Below are experts of layer 10 (counted from 0) of a mixture-of-experts language model. Rows are named router (the router's row for the expert), up (a neuron's input weights, with its number), down (a neuron's output weights, with its number) and show model dimensions 0-223. Each number is 128 + 24 x the weight over its row's rms, rounded and kept within 0 to 255. Numbers have three digits each.
Before each expert's rows: a language model's description of what the expert responds to. This comes from a sample of Wikipedia text that the model never trained on.

# expert 20
It responds to: Line breaks ending infobox or table rows, and word-final pieces, especially the y of adverbs and adjectives, like temporaril-y, craz-y.
router:102146125132105102099147160064122138142134132080166108114131114089175116122119123134127110131124112143150112095126130085139148102095129106100087126159121114109139070131168146087181118112100159135096110127106129156125120174135130151122115148112133109142128065184131150135159146116143110141135121168132150114096100138110144132125098110125140117137155137138130146091125158144130113127091126158104110119106157089119111129144101092147095122131136135170114096135138135151165107133131131132114124128117099132172051110118171114178105172163152111155161126118094149126095170141136084131123100126163151123168112118141083120144086111138122141077128175111114139124087115124150139154125
up0:141138146171134116200128112149103089101133109156131101102131114178137149140164117139137135103095141151112078139116161118129113138132131174147164106101119099128137140151129075131128144111149174128112147146140155132125144136146140146162116131102128164061132103163115119129087109105125154133161092116125154126096184105117104140116105115134133117103163113094101153112108145122085115147131166140133176080130129133140099182145140111155117115106165129171108129121108125092125174156126170123127107088123095139121103143101119136111123131120162101126089142154106148125143111147156145131158128127087129162105166183127122097181132145144123179148148180100129140128107145133132118131110
down0:126115120139103105098129160135146148154114153128178137145147107109136117148163129135115131092101110089133161131129133151131158154157158111136164123160123178120083144130094139153041143090127116118123156150180145101133098129105124097118153167150100121121133165109138126104164117123137132122108100165159078093160142117164177129137137142131111121111165130127140133143161113096115084129110138113125090114123126157130148100113103119102164103129128148117152136123126099141114090120120157106138070129137152148116115086117139128110145093155118072100145133091137152086113126112063136160092119118092143147122086177148162104104142130115144102150149135158099090118124106110141097136149

# expert 9
It responds to: Verb forms and endings after a subject or auxiliary, such as enacted, reacted, used, made, released, named, plus -ing and -s.
router:158081103163130156157173122130113109148183144149119118134146173127079131148133118113081114086130135120102115129130144122116136134181137108110120106127109058101143162108098096147102127125137087131090149098132100103130141156103126101126115087138151135138094142118138139116135088147099132136168121146114106152128110130131127108143062159086112126137175128114115152116129095120115116151105133130108114123113157107133112131132137114180149132153112106133137086121124091149081078128122150103180135083136150117134131130114119163117133113144139091122107114125145147123189144109133108094138146175129110130108134117111166146137098107121134187209169117125158133103135129110101151108156
up0:162151139142127117110131125136061131149127107149149155156167102120145122084181133146148123182139081116116140082160075153133112122115123157133125166136136117122114111150115136154131106113138188101130126150129122122172140109148117098107126153123113118122127144100111142119143144059106147081169136151170141104114116122100142146120111100123161114120179168122153123148139129104114111117141135142134158133089144144173107152147141107144107146100163120106132127151118114150178137137092115113125107136121119155121156163162110074072139126121145091128155084107115094116132116085130138126093131125159130175175070114179140159130122158152101109139106164111109130134152117128124127110111
down0:116124115160117166112086137114150140165130158136136118129112136112165143135125121151121125169128123138104110137145108135137188105134121148081129100109116158113093120155124092114115133087153151147134090150123142143110167149085135154140128157175097125113135134132123131112161199129142127093124113140142164156114134153121134142093125113108114154102098146103144102122122153109153155105137173160107071125138110144070154108129127128121167144162118141098124200119118143109091120121153090121094135112110157162155113107132132100166101135140128108128119166146133112102100118136162099144125081104188134171128145138153105116153148140107127113153121187144127141110088155154148115158066

# expert 27
It responds to: Line-initial dashes in infobox fields like Preceded by and Elevation, the word the, coordinate primes, election table pipes, and adjective suffixes.
router:111133116189105084109151142199122147101133124114096120148132084121134125118148133119167110125150165145122119125137094126147110127094110140107121092135118138117106163134089093087120137136119167175134135122098130122131152111118123139129162119159097119123139141176142055125128148147117131127149139087115125103121132163152127155130119138119091104143138072140099131128109148106149130115108131119116135139142162141132145138128144142137100103123143143116134097103111097127140201148138178097111109147140094110107087120109144101157151132142162089202164169090103127183110105098167140125116116144157158109124143117080069115149107123141131140129114179104114132170140126144144101132137
up0:142109114141188154182099130098122135141161147133134154102116114133119124124102113104116090112144150167157075144133142139161119117145088143135104132133128120087151148152149140113091145129120158126101148125123139115136111096130149125144093143091135116154125112162135140080143124126155168095143136144130146149093135118103173115154103136143113145126068079097159146137105124110120131122139143108090163154155143132193145108175151135099153077115144092160090070119099127093160123120159126139162083122136084135132122114148107104136109097107116098168084122144123130147118138130114157115122120132136146157125142127126075104138115139138125114124169098145113092122179149189136122110170
down0:118145171173105123161121094145118131108101149141151151113105149095149119126121116166137085128104112141118147152090115138100115147140133138121149123122096153150200164114141122137103174116120153112191134113153174130102131125121131147096104132150128142134144166134122094123089116125099101099161128133105111109130091142085154168131107138141152128112149128131169132120155120117121072134114142109161109121141121102128169145117116104107129106165144114095123112105113172146123068133097105113140162120142110188115142154129145137121104120116114148152110122144103156054133113111138100110128124073080145100180115084170170133139160118092111106135137134136130136145119098117160089108102

# expert 29
It responds to: Periods ending sentences, line breaks after headings and list items, and clause-linking conjunctions such as but, while, although.
router:098131116144111165122160098099135113129130150164109119110158172097131125144158110145136146125128100175126154101104151094127109159170124127144091127095147132126128168109096169126104121130139114082129137137130104109149171076133110118078121099124112190146110118130115156138124157110149125115132116159167100119147145099186118094126097151173122132147121131106146087181145094093157120116118108097131136130146128134133107116130139116114101140123116139123168136119147138096124123144122125178146157086125148129150115120140132118130161110095116133064134139158159157150098127151110147088142128134084197132095103165162174102113164128123104109128110084111196121118131131107117138139103
up0:118137144130100095162104125134097109103099124149121129084133116133172142115135125085189128198151141122149140124114140164153130149130154126091109128095086108089157124110152110129132166153162101144146155103102114139151165113154087111098097121096125106126101113110138104154127078157122097121095177153142115138145131167089102114138144104189131156115163126095115098110127133144128099145117107107111137121105119107141100111110135149085148130166126132113097120141138150145122142123151145132154166122104141105099116135141129076105084164117149139131124145142146136153088129111146128111112110165122090142102100126150087094114088142142083141089083092080129137122142098119109166118096
down0:130169144128146150085132113152127133112136196133107146136143094139152121119118139141175107110162144163153098120131120124112130102162118124150165114154083161178146146158111150119141119107154096131127121170103145127102173155137171107106122147130135113109124159151168110134123124163093145166172139146157100145114138116102062110126119168088160134114155104154128132109128104104156122132128113140147136147124132117108153158116108149130088159147175113151089142126106096086116120134112145122140119108115121146144090161156127118097129096104148148129167146131132113131132135107122127141180155130104112137142152134120096142143123156147167082106217176106094117133084111103147146109097

# expert 24
It responds to: Nouns ending a noun phrase after the, a or his, such as one, member, career, heir, language, vessel, plural -ies.
router:161132135114155128141109120105130135127075137166153164136134156131108133142117112159081135119130120132138066162122165088145161112120125122091112097107091108083130143136090158160111124117135143111144148170124100106127111150105119112085118160126102154099137124143165118130114132125132121071155111170124121152133118139140145180084123109108156119132133146141168157138122125091166143136112143112135155122151147153122099155121164113144167156112113101131118122148102078135075094090097122134133132082134162139103121149158108129122117145096167095139098155134107124128109110113141087142147083123125182194082119124086175138138140137118110135136138162099064116135150141152122126122110
up0:137117118119122109122109080145116070137104130125088157119154141128113132132118091106129125146136139113115105116142132144133100129149107141101090122131100083084131153141099114121163135160109097094141138151173084127096132125135117128157134176111101172102120137144170149130137153101118100149119106112140170119117108138121104121131136099056121145106124102106123154107131122127150127124131134134093103106110109153081144128129127130140073165095121132164108152142059146153152140143120118115159115103116087136094096112085141089135135151121165132140145170122115153124114108100164090091160122156112157165122103163104129081073136126142133162141146137112157071133146146171128096114078
down0:102127155145138140147135153117119157132112118090146109128120160129185130083116130109152158166139070161120128137137134120099111151131122128141127168124105143161147131133151131169156154110167118172156156143085082122131112102103134119086144150132116130126105117098146140117130105088138105105111117152120110104120130141160126090152111104114102132113155118149227128125116157137124137069144125088117122143168166075150134135129093162135173140178177143129159119107122124093118094089120160116127109128120113099080159062142143158136110108115085099087163119135126120109110128114145160139126106137138118115157158124152134147175153133162139114142140149154142147135101116134121139125109

# expert 5
It responds to: Short consonant or syllable pieces inside proper names, especially place and personal names, such as Er-r, Ay-r, Der-ry, Am-ster-dam.
router:155141130157134144132118085133094133192145151128119109126090131142116148102144159130182120086138126095147097115166121155112144154149146141132131099083159144109135127134164151110130110133114153078098126145135134138099127135104089149134153148093126086106137096097151099164115110148114081158113138150122147136148133171186121100115164083153147164130172108135131088139103121151148115133121123131169139087125136181133121109118168121141126146118116180143101105172120136157139151106132138112134129144087110110163121093141125109171142145110147155130106128117134112123149139097104156134125117118064105146105131144157089170119121136161115103099111113114120128128162068107081132164108
up0:087115093116132107106135136163126156169127104096114113126119152157063124120127137098108088112150142075152111100140156127136104119115129111156107148091111114121117062165119143097156104164160172140158134123133081125158114184141096088109128132102137141117120092104122122117135129179140108149117164142145141168166166137099107103133150159132118155129115161077118133109123136114093140134085116118089156133124103132123165138173124109160113120096133115099164131138152124146139108086142105125065133130112134182115127093117105136141178135158119094149129108091143138127114162085099147163125124131143120149140148116120135092159110140132113103089140098174124135134118136109102100130129
down0:121151111150146115093098128121174123145160134113134153130123128113136104151103106138116159133069117108151150112143094166101133084160151135120113161125125123119109177132167151148155131110105143149112142145159158088114124152158112130118093104145137132137110151115127116101138108129125106137169136105085128134128102118144102134125135110144103081162168087138142138141153124121141104098174123065131118153157128134123103124107160113091133125147085152108115160134110135098121140155157118117140069138149140120128189134159144142155079113097127141083104175115090147177120096121118141138143124124139158170084100129091150130122067176122080098161129154132122136130141155153108107162102

# expert 17
It responds to: Words in table headers, sports results and article titles, such as Division, Ref, medalist, Votes, and the s of Men's.
router:129176089133095128126120100151090118123080129114118148139088136160142144129150142169138157122119120110154170172133133126138101101088129132142107114106131163160117077099126087107127107181126121098130109115129109130144165121094090096152130191157073118104162143164093121111107114119123143161130136111151106116097122110153122109126146110135117130097121133145128160140091143110166153085166149133126165111142135148142158125154136096122155153106146103133119132159131106131167101046118136145116127162141148170104144141178126110115148132110097104112120166138128097106076161126141127158110158134152116162088151145096144142124110115128126159088132132125136132123165072139164126120138
up0:104108120142190105137128143134136092126099162136102137136155105160091126165159124091141133164045165116139103158093136115114146108136139109112112105100081094153136125124130168128151170154104152164107158132121122115128144173150089122164135128149078130145134146144149136128117139135143159131108099147113181129160142152133122108143125112153146120158095095134088117134089105155075129146109149141109129138120115145157124143103162140143134130130140097139089134095153117148185129138099158139137073144133084113120153126124120125109126125145142124133119110150106059129165141103107142172127147131149129135099162146174122134147082122134104134133106156122144198140081146123130146136144
down0:144120128121090138114151115116168152129129120151154119127143135080123111089154109132109148099150059132140173093153128129108121130116107119169125123109129145092170134123115092155120111102120122103135110159122116119134130096087151110113129131081121129094136100115127094129114134129091078124174126116113081124126083145122122164124098149132079097142094099119130132108134090150167098125152103140129144129138100101124106140135191119125104118184099134155159177130111125120126153116150092103136134088141184102149121124135154116124097161135081182175110113109142166127131061151115118126104148129106122104103104145129148101149114112147132130107162123126089092107116121115173143091154

# expert 18
It responds to: Forms of be, have and modals right after a subject pronoun or there, such as was, is, has, been, can.
router:122122156114128147162138139073114145112140153117166136112123166146122140091144117131093130125100083140103123118108136077108131132142142081165118121141098098106140059134109128159116139101093124099129120099136163120104174101117138140144128122131153143096132110167153110154165109136151145077160089108143141135139128134130131134141131135099095157139144124130130179119118137134142099155175122134147151139104156129101132129130139110131156135134145162115098057136129105115109113166132134109086152088128139102113121116090121153101071143136140107116128141091125115185186186150094129128090139138094114112148149119113178211155133115150135120123154119123126146130149120122083105119142
up0:156139112144121118120118128105166125147120129112131102100098114121170122138151139133104101135065091188196120105111129143100094096118085140120145123085106154180110102148123149138160157131090101135132140105180117139132178149142139116084111134143082118116144117124079115171132138109112135150160145136120127150122137150164142090178121092158105166112099138124119167175121154093130145133150121157120176165113159107133136095153159110135167123123107116140098148139156121176128093126130087128100078148132110130112133132131127133129100134145161149141098113114117087151109153160157096123121104092105131121155158143138107113154109105149147123116118151135082152153155115160116132097123
down0:119097145136118111121103120151119130129168148141123086058142171129104131143115117129154162112157107114115117156147127087119151102122161134119086099172093137138111116076141106114124094152123127156126154134106122110120111096103107107118152070145151117177097145123128105130166154128136155105073116147113132116112108120097142147077110148107123104081161112129111071113120085123162159129145087092128083112120097133138136130108101138133114119175120127132123095088122142104076172119139122126160156089129132112102136133162099154140134129112100098175165103136168157146123113129155123122128122174111122119090118124120147178140125154125141140127102128143125109138085130107112116185095

# expert 21
It responds to: Prepositions and connectors like with, by, as, including, under, via, especially in music and album articles, plus Clade labels in taxonomy boxes.
router:174126128134109123137143111137111083145085111120125133134115163164138149129126120165104152135142120086145164155137103120165094098056131137107079129143136153152154157093136088108095113224108097125180132133117112127173117108161079094150102144131141131146117115178123097114119106118109117158128160099132117139125129118142142096118154111152130151121097150120122147127087091141137131151135130119122148156101118116179087140128144133084137105117133075083164125128122175129116104088123126166141134154145129104102102160164112126126161106148128116122144132168118163117065132135102148136117129096117085127107120155115135091118135123129136142146149115121128087134159132118165149122116
up0:153078143115147126113118112110154101137104131120139125136165120158141122121158162136181154106122077090149096061177114118146122150122120145112110135094149131142117158156153126132168130120118134131089109112141102159113137107157149125129121138150123144108154148089114120107141095108106113141124101148146160120134148115107120070118129145105112130114074131098112106163119178161156129145141154124123156162164143134129148131128126126100131143120115146118132136179106099121202117123118123120132123163108136132145117144094141127184156179115147084096132168164102107164101114104145126197053143106115145141110119109141136104100132151111144117185139096145150115118120135150126091103132
down0:112165083146153121131140117103126136089122120088097081167176149109134139132102130107104159086066142139129127100120144125130086106089116164155169110148139120157100124117119134146126153173141103161152137136138138154101120140111102109116060121152148130093111106124136148151083161132154101136147101123160126163150077124143145071122098118157138098136176097193108117124135098100161131101121094142124118108147151137102099158155137134115103154098131121118152128091112121143082111134122078115098145092150121155101148094153101110102098087130083145108141153138151125094119110150163114112114120156135148167149134101109129130123116122166139101134140151127121110116135147117144103112119

# expert 8
It responds to: Commas inside numbers and dates, and field labels in infoboxes and taxoboxes, such as Genus, Phylum, Coordinates, Website.
router:122141178131113129148112110090103139134135093098099096125101164128135101157119173137134141108139130104162166174134107081184129110099120129135094183119106157127140095099156092107123150110123122136140099155161131118147076113109093085147089157107136167120142147142114129126132120134130139131086106100120163130120149107103105135174155140085127110125112131186138168132092143150161124129138117127133146069135115169146123112118098109129109093117159160130103142100120124123177125115127118145131127177151108146107091098119139124138138152131114147138162136108149112147081134140130097120108166114134132111133174206133090168125119143120158106121151156137136178135090105148139102118116
up0:144137179110150094148112085131164142164129145194111142125132123122121138121130092142130129135135083107137147137167126110164087130147117153132126123202102120135121166129099098133143125138119149166112114123157114133104185155136137068136114137115167158113145134131123108101095162085139126120124115138111112110148181114136101122106181129157126144117123109156135124156145111131085148174167127123132150100133168164113126141166093132136167127146124083155114142133127143149189146127147134119085101142148111127149102173152149109129144178144085137155096122121160146142093130139106119151124128109140187130106127153125115104103139116147116109147100114122093157111167114154124066126127
down0:153118097132137140083165134151158132125137129118132151144135103108094116092158129150100092090171162092150131130146114103115119131129117149120113113100117168124104099139165176155143101105136137081096138137127113124098134136162147141154167110155098130135141109152089148116142132178145139141115138119143144129152114122105187140145088137138185139098096124093158118124121074126114160088074124130148097081116110085117115116134131098161117135145094118096113087146171122110123130156159106129138163141142161177119153131152129121113139115122153119119136146103090127052126117082148144136125097122140093135178172127105160155153131132126144084116130139142139137143073153113123118133140

# expert 4
It responds to: Equals signs closing wiki section headings like ==Awards==, plus heading words such as See also, Career, footballer, and years.
router:120112117130135138135087157141137134137093133152166115126072143118102144181157149140181122101161099161107117094092103147123127148164113145125158147099145126158150156114127107125095137163126119122141144133094098111134117100127124091121147125126115100152102128096098112102095070128130134144125111103143165147168151119119118124110159136186073132116093111148139101133102134124076158128169147166158147123112128116153099086140142128120107128138119154110105150121153093120167149129125079155124119135156136129107146086135137104116138149165133129105110149148170140139167160100178137147147162148117105130118117109102135175183098154121194086138127167139125173129123106120142131139098
up0:114137157148175126155132147153170084140095148116105111136131117145131154084124126128105150111128150104121100110133130153174167132134112181134162098176096157110111150153166158136170139131118155143114098075079138107131092111137121097133109112173101135125132080088135097111110119142167128136108118157141144108126124109147163117101134146104153173133093110152131116067150134150129161175152118182100135132119157058123124166204135127126124099108172155134151102138125135101138131113118085152107131127147131150137122111146150140122136142159150082164142124155139148093109088116130139124153137108140133148154143131115148149109125109102146141109120139094147124116070134129114137121127
down0:137124142124085118121132131128092111139116107112141079143132110095152119096093108156158165115116139113135120129125151169163087123143119118131111147127150090121108171108156129138131152110130100167114150189097125150150134156142127164104113179143174129155159141136136139112166173175146086114177096101092148149137183124134108127114160102153143101141119137080124112123125143150137162133126112173111127125118119139157141184088120100131144109177135159123144136149117114093102117116158134168106130136076162142121147147148116137102143155101111126102129090142140109146145100147083099134122185110138156175128099130149128113135126118085086122156154107124158127130114155099146130110081

# expert 6
It responds to: List-item dashes after section headings, pipes in tables of titles or names, opening quotes and infobox labels like See, Genus, ISBN.
router:105121094099118147159119102140093171099096149107101138109134110144070130132137164146093134130123118131131138102090150105137133141157116086114190153153089148112120131121103164129111095133099108105121122146126146107138115131116174086097115152139115121108113119102152131125156106114147132091173124156171110155142172142176103148109198138102155120136106096164157158121131095108145157144167125094162155119122143134101128154142097106146109132132101129076140147113131110131115100135116115110125143105153175108099118125101123158098086177139125107075144129095099159124141107149118170154153171122156165122130121107091143147147124136119145121126081144100117156105153154155121130117092
up0:155114151125101108122133102163136082172118106080070113098107109110130139084126147160120162134162138120138117212105127143118100132113137145111130147115121145116128149105118113131065120105136121117124107132143130095134121171162118128148145141139159097121138072160116128106124117094130118112131141146144114126140117108103150113145145153089111113145108122121109112108160080125127092162128191193127100120122184149154137134143147152100107121121145108106111154123128121153136132171101122092133122122131201175105160157180120098143124100137124186120083113107105133149134138163156122127118130108123130121115118153156121131144134159172110156151116112115159089106143135179138109129123
down0:111137097109132136144116110133123149143126134171145148149128154126148107108136140097136108135131086129101143114127143175131094113123139142109123108127136156072189125167172131136140126144121121121161127131144137132139177145100085136098095136186118128130126115142129119146159106148152110066120133158082154108127109128123116157101143098132097113069158124187157158103128130150126169142139120095164116122110121083145147111167155123121150131149079097134131138132144110104148095079076132164133147144114098082131106151084126137117142104097135093132148119139131153143152085151142155183141148178144128159126167134135134134153113072137154108130136143146109078125128098135118164141095

# expert 22
It responds to: Colons after labels or titles (Frequency:, Good Old Boy:), opening parentheses, slashes, semicolons and dashes in lists and infobox entries.
router:125106116107139162153123110146144151153081170072109104126122145132159139121101109151152083137149112109147157137148158130131123156107123109166157150087154134172147136156139141141143180137104135066117104115131136122105124151140154161132172138099072124101081088124164158126091131136121108138130153136103131152100095100096143110100135146141095159107119132118112074115120127101177136115140157133120145144154120124121126143176124121143110124141145131164135113098145169100121124117112165149125142142146143116162116106151123129168139124089164142110169124132081146092087142165141162154158086104117081134153109137127131079119088121119137154119146094121147117146132123080157111132077
up0:118095153112140080108151167126165159096105155108135160136152111137116175155120127130137103117154109171109109142146101117138126157145102131122096136119121076104112156078122140106103175102126115160175131100103087095176167137136095128096130112157155127114130155127117094102129132088123106102092122111091131121161150138113146122090090163140140128096137132087097103131136188075084138141106142128104114123159150165141104105174132131160163121137123111127120132127115082125141127116141077124134161117144175127144114127127102124143145153114123127144142151098153132144171136126129131100181117139105132153143130131161158112106155154123119123175131141100139156132147109071167138170108
down0:108145105100125132153134117183133129118120166141121093143128128120124157094138157105126083132083123134123136130137132143147176117161164126153107079123132104163136123116167127127141137144120135154116076161156135126162112090130170093137083121138117133137191116185114155140107105152151126105148155125145187138092116106116128136155124135113108107072111115162111165121154108115114156138103113162131142136130060153112089142126091109110153201117142141152090106129170113114076094136116163122124117117123183172109104168094098107120132106177144141136132094095147141129131135122111130148134132136135122099152124131141124087085137136118126142152092109114161130118135108126133111118158

# expert 13
It responds to: Prepositions after verbs or clauses introducing place, time, means or cause, such as in, by, at, after, during, near, with.
router:117143084093135157141156161127129120102188151116158100089125138138118144110169146180117084119093137121146159110132107129120100101171099112135105136125129089134147167144126148150121110157165142151162133136120109144201108096152107108137119118151178115189104113133150153090112140159167147122145132128159110132156121104089154114117142110126090154097130138116113146101157098107101142130129139094129117167063090133133139127130145112116144120148125112114127075147095128117163128131088179131139093068114098102113130078159131132153143147167154126119153132125156171151132115163125118093142137094138143108124133138112121105133126145157159138149100107144141128113096110114130119101167
up0:141097131088129097136142142137091146104147111127137142110152130134143170163112156128153119144101109143125114135156144141133123137105167150152136138115156097126147145127147129116176148133119096105143160119131115138159154152099156142153148147180118126116104089170095128123159187126173117141124158110162155121120082135138116120158149099146080094115134126103127160127042160111111143104094125128130096116111171164118119137169141111123142092087172112130110101134126107112121142119096132139141116116130146127194110147119164143143136119123138149094160110102119118146134121139128096104090102143107154127159101124147153158126108119092049108131113176104134169169155123153168125153122
down0:115138147137150123098131113100142094139113129169127125121127188162181117086095101120101123124166098124120139161116102128104186119134125132136130083114142148169078127138102120130114137153129118136133111129110091163114097064128135144101116136085115112100107133118187142156133128134136162139115090131095113149136135139106156140128069128113144175056139119129130172106179097163146135150150166123106117131132110141095161148121129129114130147133095115133140128108107132110094151127132093128152159128123137127112129116157082138105128107154132134149097125146144110152114146136113142154160100167135124130137170098147198112120130139100139137182159095152137089106151150099108100134078

# expert 2
It responds to: Articles and possessive determiners in running prose, often after a preposition, such as the, a, its, his, their.
router:106151133092119108080139118144143124146133102089117117111156176092089151111110127154126100137110088103155130130125150100127133108106155117164099157148141130120142120148140118108116104130150120178141131146114115145142110106158136167107157127126120149142144096179115140111145150122153163129113140083112103146080111127107148160129164108091158090149127100112139173111196134153165179138134131111146133133137136139132148136165130112098134130154123169124136096161125119115163153151134138134116133158103116098108128097124144114149122109123112090173092151127125144164147117148113151153101073133140199081165135088165120119118122153120099063084098137148115132104115091140115119121171
up0:126171099103098113153111133150117084118111115092108135133134119130114130152141147140109100148131127141136119141147110111096138122094210140115133171153160113146118111121154171170077108077166075140081121119144148113113106170173137146153131139167110098115164149127108130143164128130134124078105121096108154093109136104134100137113129121149123123115159109126104160094144134143118128118096132156109161139158140161130137143096115105102096106106132120143101141131120134126145154136143128105141070161155144136143127147089115168130101113127128163103129107101122123150155141131149148181097094109104136145153162091192153137118160153088168158114090093132102136102151110097128129150103
down0:131135093155150143150069150112161174130111093161128127143070157154098111172142118123099117103119107116137121124087171084151173135140117104123128113121132127106161137132139080139113148134127140144170090137103120116131127094100123116131131118102151101183127105119163139153097110108165094154144126109134134169123109150132155117127139145113129157145108123138155106124137135111142117106141128136112079129131097118119143127162107112132106080131171156149133139124119097124126134125074074143105125104135102127124143125111114087144159128120161105171132124182091149092159131130077115099156113126115105116105116126066126116107120085150111080173181162148163108134117145162132117084137

# expert 15
It responds to: Common nouns and proper names ending a phrase, often in tables or descriptions, such as children, people, water, Republican, Korea.
router:152163166140153121086162132139081116124092142125141146111164149112147115125097098117113179122120120123143138160130139110140151095088098140114093128130125157140133088144139151107094154089140134121156108142173127101169163145117136128091113132165112178097127120154094110169139159157145134122118080128117094139130126122120127139163078090097129128189146125112137117162133100136157143132127113141138153133122132146159135091113100159127138090151162126106119125101166115130110118123089119162116163191148110171097147097131114120164100115101116084164142145130121156119072115125115114120181094133167107097122132104110116151107103133115107146133114101086122145100117122101087131129176
up0:117132097153138096151076150115163089091116138109118105113141093157098144117111108169112105132091087090131114126137199112136117125146099116145108132138120124121135141111090119132113162107148116123132141127152169085180115133132113134099130171137126086129123121122150128128137162129155152080148114141140110112112170106155097174106091143114146129156122077143142123133121121155137122144128121147161149160150099122147138105130121147158174118104127180144135101120157133113090169131111122168146135121159087187135095106133113123111139104177154081186141129160101118120151151124120126101144110104136179207105107095137107121094127130134118147158142132142146124117131140160117098126142
down0:187138150130146144113165153147123151122141170158125124136100173096167120152138112140123176131147154140122150119128112164104166150097128126162118121124135155137108117151140144128143119126129109139118096126067102163082150123077146146136161095146096142112126138131109152128142101150127139173103157152144134121113088130097158121125105111155105120126124162124110119192146118135144141118179134101125089111096117142090094158136144101113106161143110107088093147186115155120111067130132153100125106101118161083116141135124168122142106134091122170120124098107197162113138105135133116134113087139157122065152117142145138134158144125152151127142138152133100120159115112112131173119139

# expert 31
It responds to: Number pieces in years, dates, scores and statistics, such as 18-19, 1972, September 24, 15-5 records, and century.
router:161108149159126113106153131169136080128131138118157126139153115095101134125158140116114158144132168156082114128131153124159136116150137078110109126168122057103134152127125120136123142065125079118120126124126112098108107133098163082132087142121167127136139126117125129096145118133127148079112072196159121074134149145144113173113104136113151088182195136105148083118131099111095125125148114107143122148153126122147142159121107129165156144149111099129116184113173129108093152143114127112099105137147087108128119125079101132145120150125130115135089138120144107126118126106118103121139115143149141142133132135177166111144124119118157157141122169144152158115118156100089135112144
up0:153094119139168130147164149155131122124077158163153154133123162141096087120118154124124126170106118104130112112177127125129138113141137093089166119128133074115102123084121102170105118109088081134132143134120155124127123099107136083141105102138108109132162130096172115112143102134130133124092108163142147148152171158110083119137136121131165091121096107099139092115123114168088157122116129163169121113100087127131168119146104158132126176164125101171102163109143155159090131127125130125157162125096085123125159112149118119121113128178173148112111116126159146145089130090132105134122131143121141120122136108155088140121109157133148130139072168106163137137116144165105164144137
down0:110137078178117085097138133098128133141151146107140122109140078149138137136075116128113137091150115157164099135114105112092105163104108122149095109124103146152190120186139105108115129125148142088129148120122090135125141121125134158089153134116131117149109122140108174101088100129150150146169121100120151149095096109140139127150117140115095125152114106135150161142150101131134093146178109110128131135104125111101129133189140130161089111121110112131130148146092113136142099135053125174126079161095159160117140134098164176139137140075106126136167147116125140135134107142144134127183123131155131131135141148127121145131135122140105056118124139145103113084133105120117079124122

# expert 16
It responds to: Pipe characters starting or separating cells in wiki tables, especially header rows and empty cells, plus paragraph breaks and opening quotation marks.
router:113121111151096142137147128166121104143183132140117110133121140149188108140149151163092117149068144125127153101095176135134142114171122103164193134088126170137114090140084157144146122161120168111093140102154163171189132115158159114107108125130124113106131149129087138106137131111130116136157142143135162106129128158149100143112163119114105101121083185111171165144129115149162108118141077089143142136139115121121115117102105130114132097120100127125130154118083074130153115148116155155129132153121098117148088173159143106132102126128078139149122136126105123091168125121133166133103118132136116148151083125140139120117146151140127090077097137126131111160113141110120128124128
up0:120176115099131099155120183161164116097087136144135111096111067157100128111163132138145159140138124128139116160112144141147131131108144102089143150130131118147131118128103117087132141125179172156151108081134119148138138068129154117118093123100108170147161137176157135136125160144109120127118098159142132136176125115145080160097155118166100118147096146102138155128126124110101116120127133083108117118098143119146114177143089120157147111131157152081138181123112156128116135129139103122115095129162110117117073166116164128099182160096103134157108117119085120133134116119148142125158107093153100155137120120154122114080111163151153160160123127110120144166152132104122111126107
down0:112091167085130165161166106136130121116127130131114138134151128141131191145081124150085135123117120110069086139116107110122135087115134112125123092103141138124174139129132139122165095128130112088090096156118098162100159167151102146144156120158118135080106156147110135125130156122143108106100145128127108138105119118158136099119167165152098140161141143152148129148101123138096080113112152125155126067119120103154121126092110111121095120081104092177140092127132099130165121159141138093149147144098151157135125084114139146159128098146093145112178149154099121111154121097131145086125120141149190136143158141130138120132164144164128095157102126137141108092145139093125116132103

# expert 25
It responds to: Commas ending a clause before which, while, including, plus forms of be, adverbs in -ly, and numbers within tables.
router:124181135076158135150142112148153186161117150064126146154136150132136152090153108142114148121132099144094122146158125067119143146103141102121138114101082118138144122148112105130129163108134115122134131130098131126099137150116152139122150171139119115121126121169104141101117131147124100129167122160174148120162101149096167158114113123121112134171114126140191117156099161102150055119161097126161144131127092148152134140083151114130115110098111134079127133133117116069138141118142141155169114119120123178120163114133152117143185124097134095140174129116103114118118106150125107149099114100158127140134156119135110126135151128161106110097131147134129181160153153100119087131104
up0:106125152158150178140136173164175122133133142158111152130076119136155139120182094109106133119173112093148158124135120158136108165141175166106155161178153112104136148155168076111132160120141119114134126096085112110101116120158151122124130093178139137160103104173145167155141150142119128157143152157134134188141136150113097123111147118091124108108128120100137133136120139135142097097087101117137118079159153130123107097126088109161103079117112164124114110108092133116096092088143158104138153111099156124111119121102124101138144113137119126079147115147125133116108127157112136101162155108118106156074116124107120094153125100120091110099145126134128137114120156109139121147102
down0:183170107117112106151092117140094165139108122140129134107092158154122109132082121160136152119097108134141095107108104135082157130119088105133086118098111149131117200151156146153161097107149129168113133098104111115102146121100125120090140111104123133099169145108122131146121146151097108077120119144110148085170133132160155170138157140133071124137150152147143157118126143110124102122112156167100144132116088146113149118168155171101112143150080120106115083117133119140153126171112083112132159141119104133154182065146126149143126152130143131124087108101146131090085138152126108148116094121104122131140106099114129127095151150085145131153127160114141136130114143118140112139146

# expert 14
It responds to: Single-vowel or vowel-cluster pieces inside foreign personal and place names, often in tables, such as Ta-e, Arr-o, F-á-tima.
router:105147137117112129162103101089125100156157125211125091137157128158156114109095138117142107126169157142113129123128123155098134145112165157139135133131097160131125116100140130113116116119138150156152128135153109152150121155120109140152131126107106167119120115138122119135083156099161152132084149104112080127098172126150147115152122125146136113131145130117050154149101098128169150107161131119078129116160141145151145090128131137135111130134114096088157111166095162138102122108065103156170127119150131155168175134161108130123100138109064175108133110131124127123149125154120125123148134145130104137158151143139124117096123158113105116152182100135106121114111064085135140115169
up0:118153132129098082142118138097096088146106152121102110112100084171162127132070121109126162170123099106140139129144148128130120122125158124116144139142184132101146163132106177166125142092117118130130089127150088123139144120140102108101049136143144119139143115130125114173121111096115104136143127130155131134125118125168181122124119109036143133121148101116140121144109123141131077083141089164129091144104105122098122146158086132102132116095146143117133108187149141130127154130129098136122103136123156132159133110125123166130129095108149140101123165173131136133136151135087169122136118113130114118122098165088113132116140096085142130148149121165084170138133108176138110120103
down0:106136151081095090120136127145145099154109118101107153091130148147125134125124117123109130110146136115106125136160108085111165170162105143126134141184133090159137148125142129156122117133159159135117131152142154103131110143106117113198171149170145121107133146101111163092087146118092137126118129143108106116143141141142215125131128167114089142108160114115155100089150123143136121160136141124154116152130120091175131097155129116125146116126149141149130121059137144083123145130172126108165121114115138119125080110111148124217124136129151153124116129077127117184130140094136111105086138087162102118163162097138139119159142118111129112108153124136133113120131135152164126129104